python train.py --d_expert=576 --activation="relu" --router_score="sigmoid" --routed_scale=2.0 --balance_loss=0.00117 --balance_bias=true --lr_router=0.00044 --norm_eps=1e-05 --optimizer="soap_variant" --steps=8545 --dataset="wikipedia_en"
Below are experts of layer 3 (counted from 0) of a mixture-of-experts language model. Rows are named router (the router's row for the expert), down (a neuron's output weights, with its number) and show model dimensions 256-383. Each number is 128 + 32 x the weight over its row's rms, rounded and kept within 0 to 255. Numbers have three digits each.
Before each expert's rows: a language model's description of what the expert responds to; "comes before" lists some tokens at least twice as common just after its tokens as in all text. This comes from a sample of Wikipedia text that the model never trained on. Tokens count by the router's weight.

# expert 21
What it handles: Pipe characters at row starts and between cells in tables, especially election and league tables, plus |---| separator rows.
comes before: " ", "\n", " %", " Votes", " Total", " Candidate"
router:122075101101151119169150153128102168151115148135103080156134107108143036083137106147146136104150133156090175102139124132139115071138085095097102079096158132159123113168152123094159167220144065072154107108127127126141138131095169127074153076069148092164126134190095128120147165170123123141098097150114144111099095145159117078150097103147127147096139137113118164072048138172105150140123
down1:092154154157095183084176068076172101169138141135139115078180073094153135190130109139114089139134104084133126104129168097191174132150162138165196139110161159194140116116117136136132098129129152133121127134116093150140130089089138138091113176092111174146120134121153147056129089052163119150186105132175146195144113104157087107110182084085122115084143149133141103166121171175107100080129
down2:146133071099082142209146163085124176089121130131148071107143096090122082109161100142129106149159184189102135103164056104137131125143125121096171098155157083142168152133200082070086119160157102105116184117127136138119110107145104147137082139114082138155113088117154150108128133105053144075131116148139169135146128084099133149154172118128109150128131135130107119159166108129132028158138
down3:122154117077092147090131108132075146129131147130146181107129142100093155156105132110125173096145157106123146133123121161152129104066166137167114111164105144132171145071103108152167140117191109101120105175153118114182120156149075132172105137087122136080108156165147116107146087172116098140141104139154081151040179157078166163072175155133118102112148177128098145178123160103122122106045
down4:085131069143149066158158110169108159099109172139075149179137129177124111137181093120142146082139112164095161186124107154112095104160070163175080088115135107116096135078127063145104085009115167169118206084106124155068071149108122091129082178129106078105105128126126091109078121101122163178129149117136119091114151118073121072140126098129133116126117156179145123205154124162156128080103
down5:107120152131139157117131166149101127134148128125149137097180120092077117171101147065174148116085161178144063152118111152116159081110173044103093117156106066154125073121061139150142108170105096130185076116186051120061112141089115122155121103135097117080109138122123143187092166111153138142138136124157140130171166067159077130109134126126155134177061095125141129119153089094106143143128
down6:144122149142168140144130161129126129166097118184088154133080204131136174149166122113204175122064162203149133096114143114131140163143094081115134119117172121192161120136128077122162095111179109152168142150155156200117092123123140069140080135120176230135145124148142173170149146117141143100122168177114087125154115181091120085109172108110130129114108110119172138146109156123123137109100
down7:111109128075088158181173100105154145158157118160127106039118129077104172136098141141137062207065132166182129123084108183092110135120153116097151174100142164129125124132125150063113131131192152151105178182129146087186133168111158138164164171102115131107102117158119186199147120118106187155098131150160124113156045180072076115102092143118172148122151112129143112114069144075159155131104
down8:173113154151142109125121135139105124170171149124096119111088073123145147116191089115119139112132136129090069141137124077099109171113177086112108139117106121127113145131116073127113188105168182138208107191152134193089132112152080167094152093158104162102093151150153091102152177102168104132162099133128117122136098084088138094183099129185071143121133126093153152147111130196181157116129
down9:152073133125198117149087127171108121134103145077099130159056106104075172105154125185124095156114126181126123118149147076149118123148170131129127153134160124211153121128092152162077089127126107126127094151135178137135128105167137146173120091122162189092101115082119138180112092049153142116187112134138110124178116119108128143084106117165152119185169101124160103104119071091201149115159
down10:183075105128139143147138064132155138084096120167133160158114143152147143092191159139139085127133157193141123077132100154183146123120085143155149137151138130164142104151138088112104090103119151083119120136171074195138070165096144114177140145148088097129129079115166120149095133159128147146096077133121133084163092090128109171118192130125158133086085134138190133160116157122051141097072
down11:121164133106131122093090130158137121074056091176129123030052150177173122086115142119179081160157140160212142118100173184132102093134143090118164097174081125140150076195148125167087106103133114147144104172103133135115159139141144155087160122109141141130124190131083083153163126098129119144068099146100110164120182137154131150137169100123153130122145134116086126123067105096090172107083
down12:130156119114112074100079089106111141111141105144151098166102114165156076122112103098046107161146186063137140149107140130128103150087053182102178163127110166161149104118090125154156157122155179077125136112173142081085210138178110171126198117108074132136136103086160138136156118123102107088116104124129110110117077210108129105107126095101124103124156062094095159111115104083131076110112
down13:084081174132153167123064131138086196161143170108168142163148146078193112119116112073177144166117170099155165112077127132142128108091124127119111140084131111153137149106103093144099149124074137147166112118156107126082127162172185105121118121157100135123120113175139135123129121198172101134115130118103111097091144111102094075105141074121120049154137087102132054096152063069181101113109
down14:216153168130173095135143175084131157125152099118102099074124141150119113082133107088228117124151110078160161116107185092126098142158130147099129113123186130155094151098091140068099159135089057134113112092114089155166138079178109113085144140116166058139126057118158134135133109106120151114107089159072084156086127149135122116077112155127135159123128111100121131092121111108163100113131
down15:115151146139183147158163164224107170126093125127098101050100143112125124115112146162162142132166076167167126103096144119085115153125142081126136175100156136145146197110114136068100103089163061080110180172087136162150155096102139140089182103133155111182092192119159140051120078092119137122080136146174110167101178050098076113119074073120099160147078141095132132135059130138125098105132
down16:108106122086110136096130117114114145192117164100134167095135096160154112099072117101077205133123064122082155085103074144139126164122116119208093125113099087180108146098146134137142164165145099145108131085122160118149109091130039100130125135120120089171114102099171133130164073160096110121166156130149136117117151148138148137206128124149092114160142174087133073158185140125135104134106

# expert 27
What it handles: Number words and quantifiers after an article or possessive, such as two, several, first, each, own, long.
comes before: " of", " years", " time", " is", " was", " year"
router:147121130146123128117115142088116137068150104164086127141104105148123063095146121143176123083104147144052114107104148095110154096154150097121029123134161126121122118163123164129165191160135013128186133143179132172177121202141110142093130083073129069157128133127147159103146172117152135071102144111190129097104092091157154101137112139134166104157139085125151092139139146062097148154133
down1:079142116109144132111118112117113059137211158106134122119102126095143153081097109106159139137172130102122099103151107152095150141071170093164075083124148161204136105069163157179146122047112141079165163142105142095130091196089184159212118174132108141100139144085147145106138128175147156101163114113151120180125124143102208113159192235097143083093122150186173143148126097170136124100090
down2:140118127151116129068083136098136142159171094141129167171146131162054141125184145121092047114080140108139154156170162118106130121150143104194195144140127152113141084061103120143134106137135179086132022136100162157099120099160089138124143116146141102162097113122080129126107208134120091117096087167091154140157180135096155136149132090136120120070115141096083168149161149137143105154086
down3:100045081130137154078083172087163139079145174112143158069106128101132149174182091129074148122156151064141174080132108116131105166163134138103098145142097159106148148132123184131148128125129168119115164153122130084117112091081114082142115172157184075160130108095155126081145122096152120178110109190133144179196144104143126103186177146134083115144146173102167139085090163102049143098122
down4:074150081150107123149103094139142173184127105070182143081160188091099080161150095140136188114108173127095137159131135129165153129119138136116113161069159103142103108111097219126112174155188146113151140142139111123103167145118170145131162158097114152086155189083168146067172073125172102181139160144142167151131148177144111206070180100167159107040132077110079127115143101138103144165094
down5:164074086119094165156119126132137118151102132177124112153165087175171083125170139154115100126136108100135147106111079115150113143173083148191195105138129134103155086106132129117120125117181212144139116154117178104186090148138102165151192144185105066096190090060140107143126184102125173137119191071133182098092130123119192178211100139098169110172141131152049070157096119118118044139127
down6:109114085149124104071105115144129131134071192138083144125160138154172128108102129138211070105117106138041101172068150133144120091134085138122126121128170155178113130153153194189125130128072137136132147127086123185154074101138155133112154162115096098114136131117148149096103096173196134129118106115108105108093159112136088136182150217120123054118089089102159158166152142144139133155063
down7:167127076110108097127107131113109094125159169123125132070107142092170082155168129074158120123158129129127166128119075113126091153181149185143146098125133095112136135221135163110141113099123097068127174072110091162138104101165147141056137154138122105094163079097116110146102164088148176136128159110147105103099135154153124109249160119129152161124108144152070114152166096121171109083109
down8:191127075066128146124069133107149120129144141170106129070180106098088102148134144143142158106121065182151156162099178126143141181121173167105102111110099187097121139121137143118131102144149155135106144124088157085095155156123156147146103093193175051128127104121123115104124120139174130102141105156145069197115117121090114063175187134167043123101145072086175150114131132075091092087131
down9:111090204137167074154075101113118135060134115122114087181150117104198157128113151143141122113210126078114086190152146151089102089144134168158147171164102131125126155096133092167086064116121187115108113166174103109144109178091128094129120103108098126105095095150124128127077159149104144124086122077174088085153125100140150104115106171106155150137212124172127140073113085132155101078146
down10:187096158134178094117131149159138066139087125175137127119117116039132148115161195137174111096122156119169138179163133112196158036126065117162181135115101118144118109116172132139129101109082192114210079144107137139116116081111162119144132177143122107122097126125147152133095094114183090190079111119119140177124127092127125171167074077168140151092147141114115169159118108118103179137126
down11:143084135102108157155082127119130189069131176077129142155067163136115151183124128150109129157161150159155179106128070141155091195163128088116142084112143143099192065168101113092131105133153102113168118074110104093111122148076066178130088132121144140122167118141125075180091159154082147136146096168102080139124117104081159133101114161062141136173079104100110120150201104123098121063113
down12:082081102200174132141118104192083148104155162129105100135112082081172145173122127126135070139152131134089108153160070134153135160054122111139111084111076135114097168157142146098128152138143097171107120138157152081117132095113149135139102140055121169096141106171175195077121164186105164114120114083117136125126166175181113145147124140185067129144141118108066127109130049138125103135100
down13:154102103125132164137139157166129104136114080117160099176063096157147113124170187123077108164130115103052099162197069147113165122128101125120196123171162129155131127141094128126152089207134120105070162129116081179183141103108138165111115049221103143173056211121110141154140118118141081120042174105133191137106139111202136191073143133144150105123136144104123099108083103107150130120139
down14:141111143097105163158156049124104074119071185159145081089094149115102149124145170053152053094137115142108137097168131069134176123118179101134121077135104105147122151154138131164185096120153140163115082139086152132143105153118168128142120166148139135111128132097134126151126077154100161119118101078183142164066128117104082122143081170159177098124102179095068169106100086143146197108163
down15:148131121151171125110158122139079123135117085093105076094151159083088146111098113146175162127111163146131140115135134057107135067094112069119125107090129145173050133123099175089120120169145153091150119136076106164199138124116097115024179170126136115125104135150102097118097144146090102164092125113100112150084074129101143153161175130124126104109152097119156199101118090093106108092107
down16:089129134067110117125156074155132126163102108150165065113089154142138168136162125140210093127138171119154129150064190165094096095110179092101124130090100155156143150098164115139101124103151145083137085077131117155153078116099153165108136187107131156152113108153085107123073097110127121064157077108117124157115070066141151086142152149132149139183190111186175180094175168160090142135128

# expert 26
What it handles: Participles and words following was, is, were, as in was married, is located, born, performed, and "See also" or "List of" headings.
comes before: " in", " by", " to", "==", " of", " =="
router:168103165148206089073162124106111146062133110144135188101119112067105087102093117125086138108132170105065109192149109145103101092101144091091149148141137127128111155128104115150158142114116088100133113126117082078123140191106128111152173135109123082161136123095162087156128141142116076084109113125098149144113085141118139125126089237181100101170159115037112075080102107137088153128158
down1:077164129104058131129132120132087162177137119148119200116093143194055167111130121091126090143145070108078113152130074124116098165093120099114156066118064103070141138127093137099114093177139157084110151119156099150141114174096175120148061142115196090148076123138115128153113150067122138140137068128124165111115157096161159098152058111087111093093156162079123106108133184151125146125121
down2:123083146152146185164141173126113106146150148119111111124139118170139129148142155092151150167170080134127143151161159144081177116101119090115167137093088184133107084059106080150099108151157075143105142143135149162120189110128071149132181149155180206211119144114147112129144157103166167123129135101139137126103106108140183148135097107186114107128196117096111121098155111146135099158164
down3:186157182137130128083130169154135122134116156110095146084079186101119171152158182133125147131152184145138142131148142120161100096125102121104123148117120083189088173193066089101111080073136094117113173100127130067153134143157157128161085102150155123110196072132104140129073134103147132117159174130101119154074164146114163152181133121121161158109115119125095113160185125139151151165179
down4:120136115109089106135097186126140111116091119168154108146075128114130070096112126120128148121123145181124082123122108111117202100161164104151098155117069133171133050137182179154156091165110163112158114068099121174098187065150149139191119127109127162100126139161125091074168049108153146081139098050151129142104120091109139121128085130144101171131128158096175150091143143051091157077137
down5:115075153094140107137169147186099135136092168156165141134181081154110220103067166117139112103107124206154168117107154139102141089085119139081123156075150131160083075126079093167106109151148114120075087123058119145126096155072084167205104082104145116127092142087113074108142135143097174125200175124176073125142073135167181114130175116132196097178149064098099152123134123097136102126146
down6:123116125114102127153114148154149096079163119138115114121133148137143178163149098142153100057156228177063143092129141150113164112136135117121150110101151100169145126175134143117107116095140115106177127090116108050159105147095126140112165195078115106096143172091152123162102119118167129052134162155180123188130131107103116125092091129138121137099097132174078119164124112136169100120155
down7:160165187106115092145135102113139099137120089146054194175143074140210174132133183183148158106072135136146157172075190146125136115096145149106126159133135091111151157160124123092128150194171088146150120131141093160123160128075120103156171161055117130116074106160121115171180127115123147074069149173080144135123138134155152111100096168120105090128141117080179177128115135102116131196092
down8:133063091127133125140102169144105141144163160101111109147187135103121127084082096168117090099117063093122108142097149153135094110104135055120116163091085165175061144076096105136110155107121091122130102102102114139154135164083102154110097140129145126116159085137112147125108154156071187138160162095122100116195195102188126117106173196151071127092137211120187149120121035194121145091086
down9:147116149123077127166102094097100111086090114115100075149148135131130042110052183207156148161133126090090124127117154144121148174164113110170127112096169156102154086060116105163123137151163134137145124078106108096104110198101142077166180124109114036082163142088097098065146116127099137118117087127105126136136139083111125165119135182145133056135099088115155104175128164139150116135141
down10:162116087153125155134157074133137145128126141123180159120089106082155092139149137118178108090124079129086106096098160114139087166110090161123112170150116075139178112128073137097137063092113118113093152082173174130142147110066152097102083106131151111157130248142116107145154131125111116179146127143107136136128115093108123112135121116096137105129099144135104123099141087157200091149191
down11:164121085123103100106163123127171134147114168156149133096155199084104136141114121119127099105100136048116144105127102132093086096058077093129103113095127165115070102093142127084128140182111113137160164108110109017131104144053138154133105135127118101106122158127129135110086142136101067118083153138115146111123103174076142126147129219113191098127125148113148121111172128130086203142165
down12:098166110159112128082164157207128185109070093143131147158188147129121119084134092137074076104129129119114102183120088125164088158105138159109098187128077140142112145185112113118052136051144131135116107114125154103084162091099092110148120153107099142150101077150155177097140144134156174088151155099129088104105095117098136166154135095139127139098161164120096116120140121118097141124130
down13:130055177163153169123140178144111132150096128144166081119149058141212143105139178068110111089133122137158081174120144167142081126148183168173123159142165124071117100141096069139152145107069126124153188167147086110175099110133121050155153129152090151130167129150068146143120133146146106114187090120085140159139076078163107155126152162153055090119169159102134100161145146144108152150164
down14:142120184082112136161103088102146121165117047117139131164107178074154108172136162163105169121197133106168076131160148104125096134068126121154177150151131065149189139158130084144133112119161122166154040108138149136071164097121148122169094111056157078123116153125119117166175135170104130164176082145077172144070075124196103147092048141125101078136128137074180148161112067136130091131125
down15:060104158122161169138134129094178126148179112084141124173132125139120122096135154175170145173130124108105150125166097082126119117156171134137125123079118108129069137111183109159163178069173129184077112144142136145140118182085113179115111088097128174156130142075081156095143021075127128104115145139142155141103099088162130079112180141072118172105123183126180068159144090109117143107126
down16:118150123095082187089152112148121083174162133103132075108160192161164111162115127135127154121102185161191147173112165132122202028119146128172130154063153123144171153097153138131082163159071145120134154163121128100153112139158094148102211163157179123084117054148134159113178188039155091111088148160128117129132105160113103092150124109069131084131133128182122139153110125099119134201127

# expert 17
What it handles: Line-break characters, especially ending table rows, preceding section headings, or closing list items in structured articles.
comes before: "|", "\n", "-", "==", "===", "The"
router:150135080109149061058149167099142151143103098095120074179121090127137118155094165153149113066088150116111095145094112114165078102106113077113084135107134149116085128166143180116166201130110077112161109109139104087128146189109191148081167099119122084140096113115127132137160117108093129104062104120162121084123150114085142111125108131137191196136112075126137155102144105108088127148089
down54:150041125163072127178088139126113167079142130168146130136139143129068160198059129081073146132094117164172140163070126156138083121134162128139170085093155103157144125173093112136131120168150156126093127144088122168070097192141123148147133151122141140150127097183144153101126129150128117126109140164197094114057107094117116137069135178141094159141117150147192139110148134100150104122148
down55:109145112027149104141131139181163135103111152142139147102197121156169141106103101127152130152198129104112200162191078070156149098112107137161086119177115114156158119111141117118121130116122129127094135120155149166114114081139154074131180110191196130119129117099101142116143155105142156146150079111122073150105125088158149188166112112121168113091137109116087146114170109202157095176053
down56:172159151178101182144134075111159186127150115137173096181145145193147105136094102125132108144107116166123152178144151126093110104125122134111118202105198123104090110113147122136142086115133142095123094099125153173167062000139137135097126071110159138125138126152120134114100081109067149114153133149112120177112153095050102089095171098154101171113065212130103151181091092150100114118137
down57:013141134071128132032089103113135118140090187126139099135104152107154196086182144064123160089159188181140151117093109167085125150152127141119096128131036188156138059126120109142158115112103099129112177059135144082094129160092126136163120093121141088148166143137168131143153115139119150075119123063086147105111135191165156064118108081132138121154118115125048106139156119024132096098141
down58:141143130156102156097162150136071180152098157154132136160135101135110094146084154150170113147146101089110139129106134139157172126102137099072108128113147086167079129164148148155130105155142171167157129155128121105142118103116061140155115137228138125149098102094148177175157176163132217119134105110108139147144127180142168105155192121178162132115059097138144175154099130053157140120134
down59:112087107177111108100071113130151119144120119094149160131117098099133135154147184134170107165183123091140163090105160115172131122144092081103130096119151143181068190134111165146200169120159104085122144105153184089136120081156110084115132090170138180116119056114127080088130073134164140106145083116143092173150104132093195172123175140181119112156094077177163166065228126162068081080151
down60:118110130129135140137127150125203181117141129147111079141124079200198131132120138131077125085100160094174144199165168153164093086157116120081104133162156123159128102059166061158091083146116110149128127099107125119164128228158186187093128150129155067122112149147149176158122056153132121119135159124093098149117171143082113128077118150111098175114153136128127206107162163186112155068142
down61:144141137139101117148165128130143141115107140055152106123074024121064130146127082157083107125124146144141091079151154097107134155103156098121190156167142104117127133113125057164125138125114182149143125129104105137115157196170094131149115189160136109203128180069196089156115118125136137101066071148137084086124183173062136131138058138100162118125076198114158191116120136143095146126119
down62:163157136065145132098055140176145161128116162017166190123101135156101140128099122141124133145197115165034093167173100107053066140101110072137124153203160165075148146052110137178152120142162170159087122113163139131133070119104173126127116132128101113158093152158086143126117134160077136136032087149162164124071069131124100187126169071069112106107099114091145144162179142130135070131103
down63:115092137114144162102072179143077190139193138135120149130151113217128093146152100117138107155109178116135152127135164169126117115138135109020090129093144197151093112100138120093192139085092146166164101119080145131120137175111131099113109121116183153149162124143128123116151113183102121153192151077119120144133116145143112091054193092151153080126127135174062111116137121118145122126155
down64:133094169095093140172100111177143121164106074162137068132034111197144127139192114140107104094154158096101060141158089132130106134155133098046115162154140139147083118070167134158076120125151154102097172126172147147150117121111087142089156118141161136141158104176157109150162124120108127137090201144130090123089114139134129156154166103094128162163137142102091120153150194116152156112097
down65:082067079097132110085125141111152087121144124198160107103171112136161131091135133216111086169123110143115154154206106080159085129165133198145116151156121066161170131124176126176143129175121112090183149172139153168154144140170111185085137128130115101120145123146125108125155123074130093130165117141124129130147106099104128140060154072069146129122147072110107103114134104156134082092122
down66:163130154158145097170135117135107098118141181084100107085136140177100099144120099167154081166149147130159156108158165089114119099111085139160159108149058134147143151164146125088096128160108141084099105079113081092153162164149129099135104151121160172142125112121127083157105126133089075097115214074105121124189152172173238113095096125114188120122175142109123179132171102134108177093168
down67:166131089107133115050100129125120099138168122136105182125161148190109145097090107198105110085123118131130188112140131176168098088122139153113150152136128143121154097110108182112098094176142161128163129126065112145130133089196112103165153083207091139117116113108110167155109132108149167108133037149162096120101062124080188131143134169147106123123124139105063126108108135154117152141111
down68:167085155079166178109120090096126134153114085157130145122136116160106234137143162171180117136090113111114070195133075139115169155144127176078157073077130079133116138204159172181152047114112186163218165082101153102165116127049167120120111131136164115133138165171116151080142110111096124162147143190084097097145125119147128141178061103158124078108135096135111102121113117102186196179086
down69:086115147086100229112074142138071173099156088124153153143093132139094097141160088074137102121163111122105135114115101172174159061110100071087172131117099153104140140153132128117148101100136133153101069096128072179094125117056087133224125140152143146155066137136087151091164188128086136138096092110127105130158148137116139124116115124141127130139113129177107189111147114105108111192126

# expert 23
What it handles: Subject pronouns opening sentences, such as He, it, she, and nouns like team, coach, band in sports and entertainment biographies.
comes before: " was", " in", " is", ".", " for", " to"
router:119165146108117089151126142089181148134107150072160111151123072138182125139172090130065143131139076181148153128119102169107177130132150094154123125075217175145082086119105151061165182180084052093118195142169150130168158146110145105086184149147107119128135111216165093104118114131102115127112140075144139142079078126140159111101124103113038135154092131057133164146060172076147133119158
down1:082093099092165161125152170120170128143104109108078188120151136158169196114145137175172147069146124114125125121139132188121149154099105098127135140128109118099149189193145133126145146097176129071121156216119114127138112115060125131155101116208104080128162123161177137088143156132137131124090123120095080186074100132083107132142143094120166082115119094104148146145104139113130117131043
down2:145137151137124153121152139161128116108136145207090124108143122138137167155110105125125186138148098151159143169143140145151115132145167117156174150200112144166091179151115127112139185125076139109131148111101118149062136103127115161118098144113093122139122091150125075095170165154111172108053165147124232114111140138175146123130074147139101128127100135115153127138071142166125091136126
down3:132176123139193150155202117160078125120169129077165210107181144104147113069169134123181087111103109058085151155113099107081150078199097130128166163119107131158128178035125169145146157127128078093131174172089151100148112133133180143083075141141142182116109113126097095103056130177123162133161101119114100101114105107113131103143136161138147110077109164163141131179103146115130143103167
down4:129098073210120155097168096147126086161121130125174090120129126162159142115121121187113058081141180148108103105131107140172149076139169099122105107100155066140177136109128168193108143101102118128130194172127092097075101139087134146119073193098123096089106155122146105103152178155143132085145078122164113166106102175117104138127202106156100107099139084127117140139131152117101151130105
down5:136099136160141149190126128167118157166150174145141139119111095103178042132118102146141093083127097132114100163124122159131161131106098095128184102154146131166121137081126115186092142156156123100069162140132138092143108075162098116117161180106069145109146065156094129148103123160120132152116094168136155108153178101104140138192136171177083088132139143191122098096157152143144153138130
down6:113127107127146118111055145112142124109130099093138141105156108173174090070116119097123144123127136114108160163114058058126152113109078095148112087101146098129190077115154114142163147157123133104126057135164124176142158086191137132095091117111134155122178156088096089141112138140156149150190151065141103147137120123096124174118165116082101082195156137110070127081135116159110117152153
down7:168188115102114133214183143115121123162091114096137140104130099169135083160178151174131128142163077159122121172129094135167116118139162135150178058046153137172126158132196146128124119151176137103150182193168112096121160144067155161158097163096088145092160114182116151134063150131192076146107102173114137129108092102145109054140141131089090118116132144124062053133126123091102165102076
down8:159125114132149117160154184138102106144080137078108044103109114141109129160128089137110157147134077186112111167136110132103117143090155108101082126133140175086120102159107084154164189175145119027095061192110122112137158175106185191127146085087088137143125136119138136113121128120121129150161127118136147124123099154106166138134140085081129104117174069123124134091154080155183159099140
down9:132085144083115149145168150209099155082111133134175111177095109097114161147055135142110047155151123107066132123104108081158102167113092122133146140127136121165144171125104136128153110086154118149079079112174144119185110130074111134099093087105159137130081099117135184081138096127090144119088172198108136158118099126144109101148177172093194159127169129103102069084138080157128118151150
down10:095124086151137154122133094092182146165157170124095120150180196133060133128144150132079129093128105114085183194105159131113119097112109101080044136143154133084179133112127120141117098112175081159134145181084143106123131155132143115089096134104147151123110131137132193116181139222096107086120105167130134161139119129169153072110106174207173117053151159147144170089077119084151087139123
down11:163110147111160111123152061134158134134089148114142144130136128102166115106126092095125133086119085111165116170109108099126147143170087103126137116151111104195087147123096143126128138128111068123095083169100160095127140138130152138152205138178136094100114116094109146135167135164120128079132126121113100096118159116120090214151108101170113086153109095113211126142131093109068169115144
down12:093154157114174111137141145138112108108158175104110123108068117077147178122137126160085094178160053082111119114149109094146109165106167112169167176167134105184034065148090088122155155145131095118092139100154078174161134153171100145119136114131163187140145136165133124118119091127095124101160136094081177198138131145089182207141096131141120066169174167093137108100107153176095105112172
down13:123142168126069103126136120101186158077117134045137148156032062150105142191089117097147175142113132094116106129117103149153127117139198131168150097108091201084147106160139137147150165185120141146138087151169162097089143086125087081137129127141144161119154129076137042122117077131141103107116152105141083144089116128117179098092092107092184184177152177165207137161131172134107100191126
down14:166102124128145139103098087139117148113141080111113121094100154153118143172128102192114168150175102106127175090133125118125067115135143177165138093164144122088159088123148129092098157115115125120166145153085139082130161113143159103137122148158128162097204072151172110068135041134162129173095156080115144122100159145120129157101111077148147135106124130151120115136177177105075111163161
down15:141120090120159170186149137153159154135147088139199160139173211109088137130161092105126129097161173130105135108105094087159136070145102146107148091120115194152161126157113162150073159099079135150090142115138115147107127115129109078144214122149146138140139132093103191164139116101097035143069166191112109111168147163137073149102221103189185085153169087149117220125111151104084093132146
down16:097136160059076143130109132108114102062108131113150152098114086074179165125157087128178130140105130108103181135102090083171122111133132141135157147122167116181119167094167156106157131106094138115102074157169142175061133069103145073133188091208137130124131103190144144152178093111126129133106093100117131127103135117105110156177159114130148142118097116128082210103122169151143144157080

# expert 6
What it handles: Line-start dashes and field labels in infobox lists, such as Born, Coordinates, Species, Location, just before a colon.
comes before: ":", "-", "\n", " •", "=", " Born"
router:135131150136129045084161128139191099080134117112141137087164137076114146129157149147113073085120175156120109178140070089158167080067142037143097117094124105170120127224163069145098076141096114155189126102117096088076122151128137085147142116119108166119114140172131106145167212098136076120113089122097069129130116111103119099149121120152106090183101123091100105081108165134135126102153
down1:136139107124132070071094081144166104081115155123175096151093094141153089145107166143164156162172136116151131148193178059126146129121113105059058090154114107155107150091128121136129116091144196136130181174111135179175128131141098121085109109137137158162102114152090144122094088158150130176059107223085119112158104143157174154169124120111125075126166122071118101118157140161183080166133
down2:113090120134098146134087142116150133163184160161169167137103118081067151138112104129105127121120140072108114104134075164144071097117138142075102121029124139155105157109130164151125157166131098069208132127117109062111120166178120067077137141171059220125157109148135136189136123103138144091137123148112161154132127154144139090136114089171120176134100132126141110139134136136137189175132
down3:143126186126151130181119099133065161129137133110112104132112120127118099120119136153143178165136120154166154097110095092058118115175154161136078108053126123168084062122109096090121124089161104148071136142143103151106149157135192126107141201158148118134108101162107080133187156141195159109087156085074144133151162135141172118120153097174177105182169083143185093156133194130209142099109
down4:159170062174173096156170114188111105146141180094116099139154136096164157139101134121147188128153157150163088156109130093057143101128113097104148114130118103171150163173095181077066138078127110172168140148159085162092130072083124166156138080147078154121110147133142147142080092176125148130112072088105137163121076100129132172131113077125099088093114184133052142194130145072096054129142
down5:134142144126118141117091098120180209142168161115120103149129120150190177156118094129068167157098090088146076147135192156135126074115123058101110167090173064110157159127149117154121124094161179124189190113091173106116112202130152155149122139124185111155114115132143107144083147079196159033085169138168128117145131185199103141126116088127114186120111202133100113217120069187154085118129
down6:096115055113151104124106154139152150176100224130118100122053100112134118093154153056147127109159097138100093064156101155083158139129154112125143114125116141133107127070135032148194168161169126092109092156104142127106125156084134139132113090192137112160155086152117143088152193201152132147120172093115144150117069166109102152146138101115115132147084094108154126135183084151161102109115
down7:111074079092097131144162090126112098122135153147081124170159124106147109119138130128089151089131109119167149162091111121129169128140138143093140151124124113102122171120110186174094151130135126117159074140115128153086172099102044104094116149156090084174184176152102166128151084133150109158149122119146088161125181106080162154178119071147184080127150077121182141112119083080149136139125
down8:134037144062178125130139128159158067116097125033118116109094108128152116116169129138084092156122139190141090154168122069166144105126092090151060138129146039179143151152189133173047129132185131160133097154144125122133147167120039152131146158145143102177140191162084161120145136119156146060144123118140077096103151179184090114101110068082112062115143135155122084183162123115168173166100
down9:167145139101145154121158111159086107141162159101116155104136131127143084114088071075143099104092197082142131134143185123100152172157139103104148111117123163072182129075091159166152110175113094186093155138154087076128111087116158149138103138128095142091154159145130162125141161182086107122112101136131153053128039147115117147105162232134114159112175153123107104148089093035118116148137
down10:202120162167169159110102144143113111162138147102131130127110107085176145159134077090050149069159100070164170139176140101126113194176148117140168156143106183089161148078141137106099157168094111138179116132142078147104119123139171141155126117115143096128101134120190182158083094118068158164174141106176171060227190118163118106109070149168095157105129151080153120101128129157185068141139
down11:166156146166140172117160141176034147131130177122107078095189105207064102107129158139160068113112120093103089159207143097180171151146180139146100078153122124091108180085132146096100081172197100222109092144109137162114187122107131104099148120092091096115076065170133163091122116081126103111136156135150093062158114121114129107126089144160128166113096118166148119160108190173157126153108
down12:152153144125134112146083127120104079103204129122070172133105101170063082125040126178111088105167126104110176128117159135127120126131086133192080115139159102141098147092096143144154090132115089128192141148112155130186125150128112142162085165108110095146155059178166127090129087152133149163116164153153174110129116103039144143059186163140084122102119112100149192180137145130097122141114
down13:175132175080128165137138104130124153118128152201096110144158094137098133120125147114151048092097140213154135128162157162136140116144153130102105105094090138156154140101202165151094112084154176185153114111085089107160167148143148104136125102137151120113158147099145179130135119143201168120135154122136095114185124177158127175102092102170120148143086048087148127139131116190198128094171
down14:076089149152027116170126155121162121067126084085138105153121106111121149154104139154100103130141145083158136088147167162121100137152120088151075113161148126153129160117127078198140145136116102118117129111135186134159112151145184112087117145109006158110079161123193068138127134118094093234128076124189157121062104172105090168187116146144185133123143150083095134132134110161160123093161
down15:132212088130143159177152163147142121121139161135102162167141127096089147140187103129081136109126146109135138136145127145148109203132076066092150077116137122144112137120153134146120134132107093119091118118114065073112140118145156103166113213108124176126092098119094172128096154162146146122122095109085145115084080163129138098148154157129128075133143108184112102138116185085146090146116
down16:094163157135155109101183101141103152104109170096156151164131135111118131117150160124139135099085065155115137115110180112113113118103142124184141138185124157172124119121128089103080127133183112105147181088118078111062040134119210109122079154148145089143115116030114116133106132167108098080078151087130144094144152117094160071107120136111111131101067121071104067129144180112071076058137